Below are experts of layer 4 (counted from 0) of a mixture-of-experts language model. Rows are named router (the router's row for the expert), up (a neuron's input weights, with its number) and show model dimensions 0-223. Each number is 500 + 40 x the weight over its row's rms, rounded and kept within 0 to 999. Numbers have three digits each.
Before each expert's rows: "gets" lists some tokens that make up at least twice as much of what it gets as of all text. This comes from a sample of Wikipedia text that the model never trained on. Tokens count by the router's weight.

# expert 0
gets: "s", "ed", "ing", "ment", "er", "al"
router:512539463519509478454508547471523520469494448581511537498484480522534482538477488526456526532442413475519481501444510468494514389539374510557456474473570523496410526588473421537505494465520506515580498411473511505552547513469483504462500508480462483504529465455566476527480546499431504465480565504478511505509500456496539439478507467500535526511489482492467549559513578509449555561508473532498518485485536488523471373476488501541456501516566473488447498576510505502509494501478455518437506492511463492539467533462459495510512485501487470522369439475456501520456454491454509474529496510550571417506506518493500519403461586555447498541490448409462491535562597483469516496506
up0:417596427507513499564514468604512460508563508513535504531496452530531555533491463518543509499483507480470447482549501479464502481552513503504627493505420553489467582467466491490513534461594432564506546602455453518492526482494513511539513579495492532482475555474550415464437455464482466463531472545465524492521385459485508563483497530471508488491592480512519561565457500483460567478559533514524482548459489499573526463457470553516487470494533464491513496506528543565503463561410476487503436504466496487439530516484488504458491490460482485534443563463488471522449478537498545447492490485550498495495474566511449513454512513486491510461485470552511506566581521496547467478587
up1:481479595459494444479550455505522529484533507556500532488582494499470481542498447487467527600529490427457488491477495477487480478548534480475456516459446468551489554493506507522521543483491495467542548571594539551571493533537476469506543533509502469490488528454503534525523503448566500469499502413537468489521532568475562522454497491466525534488481425432468453517521464450532505535482501418492501514511540497480521553545556504542545550491485490525493474558433615389530418558505533537447551512549527485542525455454481543480537431496459468432519546533547385604498466524527545479497494547488536504547486530525541513493562536484491534529461536451522444561466466533472509421495
up2:492525510554487490459501458457510521468463504470504478517477490563593525454536479515557508618529480464459503522492560483543480424473490586608493491493498569486540506560557548540506520524471489489455518456546492550499514540420549547505442526542429524509478541512500549522509480565482440534500573539492483541491554499478492495520472472484593512515495507509539507464495440490449506497501525469502569534492529591468473437496488485483492494498550474459546476481508482443484507513438479529393462492478460394483519498470554500451505451527499571605366472535465578429482442487498492532451484438509455438489444540508464528583520503522508452486510486436516564510514516504545521508511
up3:506375514495523512517563526537458556457511440548591502520500445531570510476495547539549475468551475539570541476520507474554440506510544526510510522514465493518480530475503502492508422519497454484405443559519537556560508577471494470461544456592566595467475533475520572518494544479530560442470540498435471536494407475445520484506471451427445553540532548476492462539530528563417488555496555506485544516558483562508522418452450487535548486471563513543475422494532500472593484493460548525532490484459440506567465501476443482506526501518522530452487521564497528490535487520512551483517562523580545469502478500466478461479475481544457476468499508473505495518500498513535499428486
up4:540480480513526465485519494474519532444567587496528484568476472519546548482452464527535523466481550456509487448462465489550416508530477451525486521527507554500522639521535525483543479547528512466500559538481491562541496504447460472501499539519521539477494481467530533470531512490471509523525521523468529441478533557580512418501468527511535511445526479477464452534559506400518454492428533622524492457547466567450523474535499566436529493488467525456474539581548584464494435420470497525492507532534533482514509545568515602546527528519492486539435537453440533548490537488533528529518483527478452463504575523502506550466494475551456538491554558451542529486405548481559498537512
up5:506432528477479550471486553453519507535428440556523566468476466491493510504482548496413477429497472552501446488571437506485538482472496451523519503525575615473485447472494569450426437525510500561501572500504577489536475495548516511530515498489466561504487454499474500546481533535468504586578433532506514488537504495383529500532473492447436501526526502425499539546533477470544470506469495511461476588491517539510476488478438509495463479448537527473473460500549498454493481561508470571484483526444426466495502524539432459537502472532592489495479548496484467478414454471466542538554529458489504465524474490568414459485434563468420503530555495438510509532451499489456560526485
up6:467474488469536506446560542438535538472497588480473513483380514487466451470459508472531522505503530525504477521509492521475511539534452547588507580547520519495446491549497584566534417440460510557511501462492545559504516496470464497502497543493517541418484498439457534548529514540536479508486538582521483484442560553479555565541451518529496444467493498536574501504538517580473409465529525572505421524535460453500493493565506530526453465433533536496546496511450513514460465451523398504506491517513521547499504541496555482496513571483530493533458532500475539457455528494577496494523464497479497455549446504511525497395445526510533533592478485514457458510583445517411462513533
up7:425485561584511455455455505505501491534525536530545463483514502478499553521592505459431424498524462536490536422462502455424558512488593597559452445495587456473464499460465413499545436505485547498507427538469503455557526573574509524539561469474526487396502496556481485518510444498554546461500555513479499518535480461453465534507482510511477507439517518485511497514501462505487505581543575503515545481526456547514469503423529505504531473461497486569532482468510575430488445474588488497513516479561486467531508449454467520505541476501485561439479430444470523507529515466437576503444511524501500464484523512454503555539478521541471508487483461541532529548508540574439483449501
up8:478596446576468498484462494548485448503450465473450531545498443487532464458513473497447549480467534474438463551547446437458538528451488504475488590515492506573451493478490441578473508527431482528524503572559508500502513440514439469464567529522466460506484517454446541579466566427539557480491469532512460598481483461457487485527476461514389491492567463525527503547532556584512542462470534510501469596441505470449534477502453533529484492484475520543515504501499441557567491485544534526451551493502469503512546546532535565447422524461511559469518504460479509527589495526518515509550439527480542504554476528527423474497554456451498506520515512509471549456499569465501558513477
up9:458459495494488491499510542513507504487497525562542487543477483463498452504451484519479537507485430489488462480454534417530539524501499467527518547492601565546589513436434482554535469509437443519507481499501554523505500481515541534492526542540425530548489453511551533491477542497618511506498517497505569484478523544511534492472491550437451418477508423477512525528486487498533445555491478531494548475500490448496480477529556559541513437525454475511460488519492407420445488475502492501389491526519566562472543584513597504540386544474533533519445517554505547469529492532492486467446453504492561474368511501444461482489491544484509478515548475404481463504509497465516512573556
up10:557518513529410518381475464538481532498550486487533544486494578537495523472491480514535485476525466534497509559473548514528464440539460395471478450479468444441497465512554475525537531555545507464474492526494509576539532531492572534449522487549453509543466510483495447496572503498576524419492552490459547576512530483547535410481492517519452552468516529496473500425475508492560484530553475557506493526491489453445537433479606550503498461518527489497536487548491514426484445480518517441516557492456467554465515454471544526586426496486497486548474484505527459544557412537503472463446509516520535416494449495413476484477562487471477485499538552444537478491537586462480558464520
up11:452482518472479514532483480445566534518473537523537525454413551456529501530504473434484469445517526485457486457483534414507564519435419517494516524485542465512478511521502532520483440574417446533488528433505510454527464484474529531482482523593464484520517565466410518443529447517572511500533534552464483467516500449467556490568504552505479508511443475491498527467516546399481482538567451448521537411509479548422536478476528448524424499500532458496485527478562495478561411501459520555480525460539475539549466557513448491516490502531580536529453524541501516485521560540519552494528483406459522471524464484465461468505485541497443493535590424438541478527478499549519506450425
up12:472480515471553611499422516501512480455476482466498533523504529520494529450475529466562581495506527521480468480517538527511528479509531497486444493537426515447547483549554534488510475529508449519494480516558484535577508440508490521544482556501585577408570384550470456461471506496412454554526479476497550447522490502462414510489423489488478516516471462489447484465485507483478567422537382545542506524536556546521531431522504484544485506482547483577460462514498441445472507418533512493449516450523464498458541497492549515508518501532475472549456480463485487516494503507558509566440467505492495408448572445527545479473569509522456471502468532452545486464511524501497491443398
up13:427515472505439480489488490495520428490531465515544491483502490571510504485541438525545558513420544535435479543518465543511460497520500425572492473500499557468493546482520500521546466462501491553420470426440480507520468539543501550461489488517500492448457546496460475533509528484463551495503499548525490527570441409530428519498453465426510589491579471510498602457496509449517525500480469559476488515518461468530487528523509456513542515465478526499544494542528519557482493477461459519502581486455469464560541480501518498608494465520461549486547507513416515449521475468372514490489486493445432539496515430490504425463563546529536458425550596550492548577525511495457546463460
up14:560554623587506536532456490452440486518449572527532532526492474497574608503484498545482454516517443462516489538530480510486501489504460465551440460528465440497521481490549535433519552500511513556517525521524495467494494498550451543524513489411473508516446474505461477508477525569451523504502536499515466503468524589547496475536464488476463508502482441499402547510501472530489495474455488512509535570502451441523562460487453557564549539518502541481501532574475483498537500486442578474525399474486564461387483491509493542490503445471492449478512578511507613465425427515503444524533512475396461476492472495507550502485448487504500498600490476507550550519486512486519544469501
up15:527512438515582562439423483482475474543525503510572542497503514508531520493477506499472515486526487405558495500499582481479491462509454485485524509471484524505457489533484473621476499542527504520441468456593558476533531474493547466493484498481506486513487516485559496491503438435478501442417579548477484447428502550512493515469425507520531572475508557393526597487516528585519520497488527496576532514567445471598511509507454542507448544471482442494531427553506504590537453455493475564548420491469444543526472489445502556464516484543534517463516416486513509547486560538443495519475494414551560512520526510490483490551517453511519502523534534558524484531430484522504477479520
up16:431526517557508486526501478591522534506497464523497501453551535531518534553539532528534580571511531436449452582516529522443494416488567492467564441508464544547557525441444539520540474475502441477441526540513504428439520518521521450500514463537473480491542515510482445471540554462547537451418538491488500506552442445480428493508454493470460583499497486519500450517518570482534465540486538496557454434517501534517432460527525541446483531440496500539577564502461471526571537531515506440476535477501542488495483517486487520410488523546549494503598532529495501489510397516513505485564542542569602519475539511563484525521469545497504512487454426543504577532510493488493500562527
up17:518500503536448513462451480534495505539493531501493461537460428456491450525438436544490452506522532465488493513432502491559556491495448603496481462525555557554490520462475494554516486515557613498563508493488513477547562494386424566496535538503492517529484484535516534497434559444484448578556546553482521466526516545480513493485513538479586547485551515576508433539437477517496509583535442492524443461496464542508438448504457497577531492511504466508530459509506489495517564477557423492425488511535490508481479447528538548454440483395472481467497543558562407479496482515502511440558400466467466487556558449455492483511516480497483476437477510494542507518515538493520509489524
up18:497543470502490482451480515486513463468540441465440474451488431506473456488543529483507474577492458522508507501527457504503485448509470573426512478499547538427469402441577517519521476557451559542500503458455472440542520493491445484554545579486490550536485479476568584481542551438441492481522485591584490525468440531496508439481522456491529488425517530553465526566534424506481503542566515508445511472436481492521562558537566489485515519464533499484521442500542530508561423440511543525466453532542481502539528509463443428553426457506476492436447455519479553546486517543492452510483492464481479505506445448504530493500528476574478507456566453569520549509496513490457419567476
up19:504472516511495573459470486449512512557506474457559526572562425474562536497524569510445534564520467496479476482429430480491513459495516380505496521518466463499447459505495514460492497498561514522491527474480549503469470505496517551520502528503470556531450452542473500442500434420505534518507540532503587508431514472487529531400503474418538559486472561466467510479503455465508469510550549455544455474420551498505469490536568475533463504581546499486516514452470561474498482471551487482523507492438468464517540507490518610513480516515500526459419467441548438587539482488493415552478529558506487479478464473479450524567564590527474455515463535537417511466490465473540544458443

# expert 3
gets: " ", ".", ":", "-", "|", " –"
router:530530529493488539523473397555431530490470566514517447545480447518474551513486419544501517574491512503468485534575422440446531459516510448495509479416542531467521471575522517514515493466474521494453503429481515488424476510457473501474472457447560483497431588551502456534506516470461524439447506531498473491462408445506467412530470543453447582528549500509476511557474530483528525458493448482516471445512504498496498580468539534450478500488572510501480543526439438492521498519513494499524508513530530583489499499485514569517513486482485485381544416539429489512514445458483513476527453485554551507521556513480445504461493489422574522558485481525489534574552571563455489478459
up0:630493526499538561490446426531509492527538449502539533467577529467524499530568506520512503496496505546502458506503540443558428568482521494484519484525395500489492499541587576463468491537463503501429484507471532508455544519502448559547525544500446460553503514518548502441486490442481517521513531439449517532436443526486504592495497511509464475543577543525504538524461461486525513481542447494438461459480463427520440599511557447470470517505540534565531517494462464557488465519472536556513495439482447489523521496533493544486404492423575501525531472513426507513474412525512505481574529468479515559499534410527482499551456512517561488563499503495547531522484503514543505406528
up1:487496474425520486543488449507485475489522499500538517555538481513463468517547520522539517514535468522482542521500530533479506515445497498545498513417496481558495495491551460557415536445547448523483440579516414448528472476546475533462484555518480543488448491554497440500483510506494419379480525529550537561462592459471556449484507493503474438524412534491460468494539510494523545443534531501469473461495436604487532489539500508539421499491502497437468562530507496492544501494513545447510498546521530485483494567531505571507406464412475485464577483477581532526484508535470445557468515596501489401457495457565417553483550481421511484529521560481482496517484562496500503474474
up2:479521463491496535464459444482403490516456521476486505494470506527501549444584452468538559647536437528514461566508476565570441481539504492503499526567531509548498546454517564544485465495482460536550470474470449409499484534531488507473470445448473496502509502561421486487494483518498535504567486511502583446452487455478453538528474551452498502452463521441468437513500458538559554520491509538496475479472538529511437527559497512499450450508485537504433366522500558523525418485527508524559469443507536476529500528399525567468505472527518507475528485550488513524474484475458558568557508557526540473508546438495513522517448521493587529462458513521528575474557451498533492506508
up3:501508493503509528484415564521443464521487558451515406547564468553515471484528509455545535491495546461487470527468491402554477562548473428481469546474528523491518475464530474484491543486478485508450529494542434506446478422468459420526567470512426435454489498588465513505489505506427480503508468539496541512438502518480522535470430529479438459416489441550446486460493488475475478465458537506504432502486443544504624549503472511549493434470490469474502491568513448497393562491533524582483559550475440480488590519519482455460471520455506554410498467508559479539463520510471559491549494548498480558486484536475469488473528538450560454483481530452533532492455482534512497471472
up4:547468497561436524534499410567455480476517513455521410531474486547468508497566448570459464505434555461480495514494486540449499468510485508427449481539540494554490444479500519502521576475480507407534447514543508430501500503560480465511455507506447502521539521503548497598507523446549444495493469562535434526512499453494544531483459485523524527541595431486473566436427492548537491522489451563503549423560533528545519580553549485498422495516562551490511476435571568483443488488489495529517537560499498515489479564463494520520514520524531507512474583473479479494594516531483525457553477455505503472522561463496532521475543471559551506445451490457537526475512431506477505532584
up5:506507454463558541523478412569490556545456553474535515483432494572486552432463428549389501471495553539529515383466512532535520488480543537549426445559501459464463500530476528529561511477424525434493465412456467546495510535505517524476500484470479521545494523493541443532604509497553516559474537520519513492566510433523543512531466455418498480585455531556507498524476565523429488523487529496533464495559459512555454467498544494447447510520397472512474498499473481489439462468478466572566516569527550498481423534504457512500471486498524468476443542480455474501478508491544456490554499467499545504523563499486525463471514478533430506532515408496485525472456507515477544498523
up6:483562491560541538524436514499558474449549510552518495538525530498508523481546537470487472474487497511469465612467509518508589486580488509496504503528479627419518515489468411470560572447555473498497440484449528528520567518544491515503506506549485505541480520512449421479551496504539525492540521572536511517544463483499496467514492528510503444466538469553497495508465518490479476487508552474455520483477431523430546472540575491492476498512496450476580591529470506565476446508487537504551470460483578468559535553550585538484442559403463486505520481555451433503455542542509494463521451533473538526479510534494520501461464551504550527593553506554472518501413527448428508491440
up7:472535479453470475471396474509556526483476572393495412518477490515488457466432465461505511463454515521481480518522520454473484489506494544504496506540486555493510509518513521466502504487511587457483458552486554578579515551526513539456489456506482462515472532567510554512478444476537471461453545526485492491489460440516473506536463512469526497499511506487461506566487585494543464551584587528469464418470473541525481511488591524475476515588465431504501526492626532468556427438502519489542494474528499523531525568471511471459448486535430500489498489506556513413485508507462434528522492486450527444547489552489504577505511455452582482500476487425496466598468541501533424455444
up8:494476534485567453439445456454540518515508485495566567495518488556486556485529541480455530462446475401451487395503490475467559465407508510386511503516511464521533489520471506525498524476515502501450501487527543452406424513435526519557547569445548479406463504536512450471555511477513449486503561557509502522439528515469517475491457535458522518539494532451513535450543430563495500485501516591469459510544474509551534515531579530510501493457418543512490428499467453480521471504528409519501569515486460396499579549451504519467534506488548457488458447515544485510456413506497506500527515570545502516504488506517516476512554477564523540485477534480511428530491436503543535550507
up9:497632499500475433481532537449511449463518511525500469421485432453508502510483477537524444574488465522494547515543548513593520474424500517529500564537449465529567541482467520492479497504484515519491487408451450555471483488472490466468480480453538500494480567455468478531466489444498565505522498485564478508474538494430508435539526482493438511505520562515435508530506472444472506453418496499560501496451482526509544454466514569559472474411493446512529474493458471548534490535500499453451612544480534583494517522565491555490542433418478502503416475538516467474482443491502462508542512516529447518512532518456523609490491447519558511545419585502554511510512583500467486523516
up10:528501502563592533578496417496509483490439553499562535490451541477596441505507486436526564501418407468483495453479581418535561472509547515467457540477535515483509552541506552496537464564471529487554578521501484520465527460496549498520468553438556545448468546484480490512513477540572464464590542566567475517497552515487516522532548544476478466509529516493578549475537493471465529535489517491503551546505498518535497507526508504511529458416497515536475423438402458517515494543526482450415524457503528510459527461454477443568533473458510549466551482553474526491536486484509473444460526557484449514475513537491451550484446425490564487502472437454509518556511466464462534483506
up11:505482552488516569454429501501451583488533480423514408552513473497483469429570581501518517518450460497471468496544410521529489468470443502451502495497507490464562560523475448490513486522601490456501476452515564566497513548592550517536532453487455418538419548519507511511482493535478473565503513421500491542506412453502456475494530522511586530496504566561523511480525491458508506432536471548508482505432534515482514457518467463521520460464503497535545547514530503416529534573457434494479486525552464511525527528516484521511450579506468551508468532545551459533460461433551511433524476571474592476531573449436476454514500512475462557507497523453512556526514487500468505547495
up12:550476467548472436524520554513426531600483473488454533546419566495562596436496546500468482550423473481455506460508502486473461542518489461490520496485561458528508518455520467434484541501509560510531471445549478487450476517496457544407516477494485539495451508486436476585517554479475513506510502566486466482511490539515479477491512522490533497549502479526509441585527495500506470551478473527522462470472525489457486578477471611473526543515521445463470530496511523466531486555485442527483488571544511562464522448488448527533552530511569420470514490514470432500463594484477492502513466481475489515430474491509505594465450547534470533495532552468484443455555641523593488547494
up13:455524508568481515457511557583457487514513502546450457497450515502445511493500500444503537504507421509560463487509548459533505434472500489465574486461496521400504509446525474603427511494497518532511489522473518425449544472496521527414452449469559484564407543466451458522515479546488483485458499527570456507553505523428411554561435463485471515573597454490483493526498475429547548548512512505498467485553516510512453464452445501439550505554451481498482453560516535557550528496539539520509526479457519500487499471571537475462536496502555492424522461492432499507516460520498545454541497479542500533509497509628445513510498543514499425502458510437534486444458479474545538484551
up14:489448512524543504461477430553513498548452510526527554549528505468521496482495468545469491515548491474493515496518522458479490424455514497463472578487451472552516488533527493535537467595523460512456422495466579491467552475454466475463433533469519533535498497432530507494543463453484590513501520538488438494474498508499545511517527460501446465569429615478566475468570480540571558510502475465545397520475481475537583499512469528462493465453503433542432471495515535437466510475454502410524473496527420556526435520482479552544536529431512532491485513482454546484550491539462556550494530582536529575523515514483460463571501453542557404490559498441481458495486485462495550513536
up15:508509413430510525474546446542483530478509490503444455518505523474522444457476469490479504444465448475546507500515521487530548483465469496453576534499512503539520450437553450550424477511442579426538544477461494501534499522421492554521465536482513464509507468543417514507535489508525537440452476440462487471490360531495456456504527560524519498550526453490509552533520440539511503515481533519571498507451533498515517590478540546500546534532502510515536456522453434505465427496516474540456556598525524516512531455477470497479466526487457491531538460535560515444522496595402491562487475402439543575493525502477450474433504467483458546544505555493516558423531559500488469488457
up16:525489587500527589547475439538445511467475462553510456462484478537555535458506532481481580519466481534434481538533552423464473504475556542450465541525456457526488463531537488486529403529508549470515452507513510521452459478537500473491472503501489471467548442433436459520500479446412498467512462475527494554459476483463562484511511465474559476531473444570572538518557571502437537477486505548431449445488443399596536549545495612502483525546548488508506535539430502476487510518496448504552515499453488457518569485539478462422518520559477537482479461557555486511576521489505494507474541470534503496502521543508494481546516575423530495502482492572535506517519477445473563530560
up17:514454492539455510577473487533447477519433531568513456414457561523515473467467530529509526457499510548527487584492514445546450551529529473443421527497512441512549502485494482492560532428502440452533565501538458570554469528530497505515528529497552491538469448502443493481478528591487478481576492538480490454479460507596495500506469524547474598509489468485500531528491478544545421514543474562510480479495498467495460446473507565448504452483477469504491559465430492465548547451520502539405503579497482492471465567527548514485528517540477409459557509508471517513491476495456548500553450537527456464541457533434407479486442461451518509540463518452577426501439474527492479567450
up18:487499568460500581465517495523521528474577437491573487549498466526392511474535561523484515477488516496411531477529598446515547463403475506433510485477545463536567529485529578470536502539534519447486488487416465469550514473511477422441527532579477485480535481454486480523463492444483573464524478536541529494395535505534522412468545511554535530522542485447458546561533510537515517533516437484564486486528611491495493448526468540510506542528585515460476484606509488470481507502481465517497498493474526429473497478466468491469520547479505480514561438480533476530453472466472482434554455502535548523483492539554487499480423513522535519465492504530512412478468568540514560526485
up19:486488511526454438455430556413525504513561491559477463551444461531556493530481564434501545505482503415576483470510456594523436474472517478505412479495510494477530500511536489546507495469467520477459463517504453458466493511504437493468510502496500445472479550505502491578506496526447562483532517485544495460466490444509574409503579503499441535461477465494471468454479452508531480532525509522517407504477599419508532498529482475510520438511500498497523624439536515531500468456460513545489476454537488575536447471556504505529475541481476525562457466474481567462461512496502505427458613486493507518570544407529436472466504471480429549488522498491466465431546538504531461446530

# expert 1
gets: " the", " |", " of", ",", " and", " in"
router:499525511508557580454454485528523518482512519464515526475475425531509501443346513502472463565465507494508432476445449429501490531524497482486492497398531477496450478508496463479559501567501529510444438485470464594512445534484545453486461533593420495454451559513483437465479485504494484507467465498470469485472493496466568434529440554517499485576574534530490505520538508531422513618520377544494446451460465496490507560480515491575484466464450561489473482546483502508517533509537494537489520512526488479533464473498464483545537429533513482447528415516518502527454389499456480474582488512510530457517512518506460493461487510485477479514433411548495515511539528484480487522475
up0:530481465447523505583571430472499532552510551488562446430545501533513449500475518497494519541473393486406511562465505490461482494526508502469492529452525502523504480580489495494499442564545481541524574441564478453511457477442518498480514546479562440505510561517497475514471447518479459509491505472500453547551511587527525465461503502470533522461557496507518485501554418506526473516497523494533456459446483517482464507513521493476497567504442497568400522573508540485579576519486510464534503477491464456492511507470507517532481519580550473474464565500479542393544539489519498538539449501490573520488457530504549498523517449485406501556644530579476445490444525491441454489524
up1:522483521514549464516493488498514486495499481491505484452466550504536525537552507570543588490524487368470588495556551433492479541542478467541455494396466551425498500499510545491545455506533460493578448553487500509502451453511502530490426499557511508471435575456509459561531511492485576525499563513450568417499519455430532467523424500494502500541504477513528538502505480538472495480518526454525473528471480494602478477502407530473450455526560540476438473468441454547479432475479509452523450564511443472475470482562487512520513522541573523530537479511478458478480427550511485519528531492562444507553479547435512453404486480514475498534528561454484440544509467550480520484566
up2:523534483514497541485474457565532542568484571523517454536584450503513552581495426532543455546505557479528581469542513539485494413444512425483483480593441470522519459489542454418433533502494506475541416485470549489513499469496521531478501558478518443472440515487500469441530492520529560466505484493425490526541480617514496511419469551491476447526469444551545509481484443550445455512470458471470545521485504455477537499533474525534539478491474586486493500553551481522579473521525483544442562573486516519492451515492453492525477511488485449493498454487514555526481480576478491557482461435494545453492459534543497545441474412471541577439493501544512530466514420474543470485471
up3:562420495447531494529509515457549527560529426489487441575454470489496496484554550530520495505429469585457456495498519447519470505551526479461503526471494493430450474432529467540440572497466470542499453518510542510477486513506481533470430515415522543499473455467522476464475488472512448452444461503471534558494532468490530515502533562503447492456494533478520498559563514499526453543567449515535471508565455494483504455463586464493517453480573496479561502572451482488488453524558527484482554473395483519514401458456493532448465456429540495512523539436485559500446486458414529385513465494515526539543550561513457458491497498438473545484511520503553479430452501513461559494429
up4:483478528427532486593532493583489480481423499506495480528528519498514524538415480481539490528534507507493546512469510467539496544479423450547465475453499486538480528480462506480513407468488458527508454499510486507458506506506497534444515594513538503457517505523465522578527521493472486494506554566539439587422509474497506449506506580436498544562483456558520501476474539453518536541474508408552475511467585487446387548521513528504524463496468433467569482477466503405472517537546489529561497494522499487504527580566546527549564512458465582464484586452457483448475474529510487480498525442422491480540498459482457524544430470495483545531440467610523439443509512506520482520504
up5:516468439466495559596474458510487542469468498483557543564468505498483481559494538546558490508505429546537537428489527480540451491501560525456521420533500584511473507502525529512501536520425497452589549491454532476502496491521530554457429543502476496465525459544490422507451545531520468535550483533571506577521423530474467504477500558495473450581474474569518486510471481496580510486546522549468508441493518532559498529512427520523543423488577515474517552490544431454507510549519447507501534551536501485518551447494496558535485467523509578501443406518442509445497549478465458489459481522499482390507520412530476452501516530423525481480453443526493528458454474570523452484521
up6:596545553510446471501527486525490567472577494490494568487537522517566516524534500490519502509463489479575510445500468471505502522465477478543572419462500517499567491488590485508464553507492449502445433515477440521497508514506506450476492533552433503454476484477481536483534572484442573516533519516499516476461439440535480384413444455493560474535569521497550459543464480521548503500530441499515487492483542468482465495428490510505496498518530451465498496515534528535432505516476473479617500536541507460458444472466491409552504463558551504496480456528488519575450566496612541542467520485506502455470466509472482503508522498442471558520411489409455512450481567541499410482506
up7:480469460504452513439487461489523478556518426474504494506464528504475471473464547547537491522511484491556511415496523460537476470494450523459498516478486447516495513520554578495517432447536520566483568489452474429534489486477568507451531487477487539520427484455425539467497435511513425537476454494484479475451458536504479484552385515485412481531477593492511484528528570463489439476455516525503551461467490507460479444476500498500499578525382379481444549550558559537514544556510462551498526515489423506511445535564460469510476514495507525521451422553457506488531460552513533541526458604503523480494503504490479524451548546468558518524501428513499465427505491453418515486500
up8:523492525463506448418464455485554508505487535536519538466547494496453463473528438525500563444502465559447505544458509520542544477553521486495447444471486496484459476476544504513549576497420503508472508428485528453528481543485432488506500493475546545512446473437552541492522509476482538496444479475512502508456455502505515527484462463515456452539485502510500500464459531591485558538499484485577524436505560457425494520523519486415379426518393488425531546537510489528512431511441463527418545475584472466485480459530486520479497522502534516471502384495560472567505598510536495411433518434528467511579519447520509565535528490493457554435556459500525506507478486480513463494500
up9:509548445535537539558452501484531574516561459552468541503564470527543523457463548449535482500586480521514481489527481514489481495488502546560461556553477504458466493449464485568461488519503449500437492526438502495496481535525534487549477528519476518446487534488482415515512546502550496447511482487496560461534480478433506488487477428482347498495522559468442538534552498549505481534552632458553562461490510466465483470463553455479546445476546515511511519458563537569479548491410491529512518401485446452489540430491518524457430412499479552473508564498464448430491514580489541476558452475517473444499480508455483515437548470492520448472478479510511524502533553450500500483522
up10:509500513488463509446507508503549569492424507515504496508598470494490483525479398557469563488580361532531482549505488469538482462500489533528478521525536479560447466470475532537554556510489486503399469492435529563522460556509529462494536511487493501520475540495553472495484406536502491490527500502549493491481515554514475568536560494453505497458478550510474514486504478462551516485480491512455537503621494589484502503479418478461482541565453450532469467538458506553614527467496505513452499529500530468533470541526528549489531482489391488528468478537414462570548522524505564530546460529492490417467509469442486522559495549462581464539474450508533449481510508572508449514543
up11:491510484493474587490522487488502565525427451505482496485566505430556508521516500505479519514466513485476497477431425477559498458467387485437498478504477526480526466514515524516458523573486470509584509448513450516484531423504499411481510574511483537508451487546458455509486530439527480447489569517512543517511465468447581483528441554484554485477476510470482491545479478555551551468476476438485518488498499513567469515474378468529588491545586510366491497473507493496539498468446535476507504477430477516491486492554518481488470518479545462473445478552510511529470538421505509512467426492514491503484444469505464563488365543447461507575531481462464503526470597470550528457484
up12:399525479542533486510500510513470542505427538442488555490511478507445533514580498510416469520480468541510502492483495558416585515521440422486486471510497512482485480528481477494463426413414477487488564466506490503486481478464509457538503431663458515594512510592494474467519540489482497545514543496475547524485454530494458514475478597483432535473536438488488477481517512542501555455499514508439506504459474445388477504473553484470480430459440481460515489575500496505513468477468478525506499465389478495566512560513479536458475501483497478469535486519491501586474548504511446454541498496553535438507453517532524579506517467542507472528506486488466574515487528493504454595503
up13:559545578509487542517407458504466479531451499490562504479535509527487520452558555468476425512545505466446531482545500425484503439487485478498497479483528471460475546513529502562465457578467484546515470556573543509462560502444524468506492503561530466500458492518420488537576478493482471432594474559468509509423544494540566487524481597520508551478541497578485492532540550472436497530450501507485448468396553507486477458496495518483511492519534437509435487488421555534528489500533487522475437464470506467587438501479465585472488506476511504443441559480604489506528519428486439499455415531464488554522463483495472521512527456436484551548554428517502511493483551469527492487481
up14:505460561520555515475541480479498510474469514500522495540511492588505483459501503479462478496563518558510552524505468502474424506494565512499459473561499566512570476506574476481501544520516542512568432531421521505455485486545477514551456488561497539458575478497500561451434451496447462470488526514536443500505520540459449518457459516527474454555514473486553559590510486532541547524494471509524466451595543385505516549485517458558497507453551522474501464517544479493524469541559531554530464548413495479492554463532519463513515564585529522496471445471490576576494490454504559428518504509522489423553587508516468464512498527582514508488508509488446531524516601551573412528521
up15:502479526510497518516481571445539510511591527500495468572549470462472465506521484562525447546465485436442459442542527497498491471483526440572534530470474456531554492517520459447479561558461525560505538455534445423539479485540501517442481526502486422508557566470449483538461507535503578470503500438439476470439519460502517539456497482456548536472470475479495519568486475482482483536535490491532544486457466538542589482467494520555526462457530513542437481457542503435498543520434477467481474496573515515520423464492534497573605495579472501554470501512418548507474569498444494503442557453537471535508474552444528507509478421558437567546462529483454540444470581477466489501460
up16:443482494568598568481462465464536515540442479496501462488584476485536557552520479468508466528551455497553458438496518466498490451512486499490470528505513530513471622480552457567427536456468475500471522489506434506509486489536468492534461472510492478527532492363488564473467505462547417505467548545481557509512561523528480484510525487580477532528475510489555454540541521494563485493480503490431525435555504536485434587458601459455510486573395538487508532523459519538552482499520445518532472540538512495502553487564451560524525533506468476539475524521485482504545564502457440490533530449546499481576525559577545512543461447563539552516522494552447476507476515508480475514535
up17:512550483503457598444479495542471505503530516524446552432523485472520478473499531528536474574475582479454485427484524446483529503468455491453527531503492497511505434465514513425528491536486550488434518526533438459481548555467496571508503490514576506514519517509486447457471526414523494489505504419496592499445519551487570552523472495563449512573535474486481541505498421452517521550529500518515508446533487467594458452455520446505508466469507480518504403552540464510437491500468553541457488463430467542532484516492571467517457489529545532484418487446512502559451494414578503514540517499548522497425456534438453483481501440443459490493618454460499504514592481496551485483516
up18:477552386498507579495569591501461482496536508514501450520466508496481477558466478508529486495498522493538575493487462487594484547471413517453503481455465457465513471511514561503503496459521529468534443567492424570518495504425550487470528529519478473533512506420524506502475508487556481515460551501539468498486476507554474509480510430499457558490502504491481540510472468525496467468511439447477485442536547547554515493501518422502529506543563517469492519468475512520511518501477484618557664413477488510472482439470599596477437513510477494441466475563536496562496399466491471467479515465537508518456566559498518504521537461511492555510463536519472532504514462426494463431510
up19:495546555503535578517451482469553466561509503538523420488556545499488471495409508534515457519493468508492551460568510489542402531545537568424544538469565540518495498484497532478531496451576514525456503482467536510509543438534558543500544472581529602491500545555495496463502569486414447496551485494506430441463473495442449551480481540440484434580504509484526479510542511502527517458503513535462588511535460449417494552512497456545576522416522487469493531531460526549485506560514576466514452520493469537532538476507541555523498478449469494469529575520518566520478531484515469436490505505420466466441521474537555519554519485501511468490537554553450583525546505528490496477514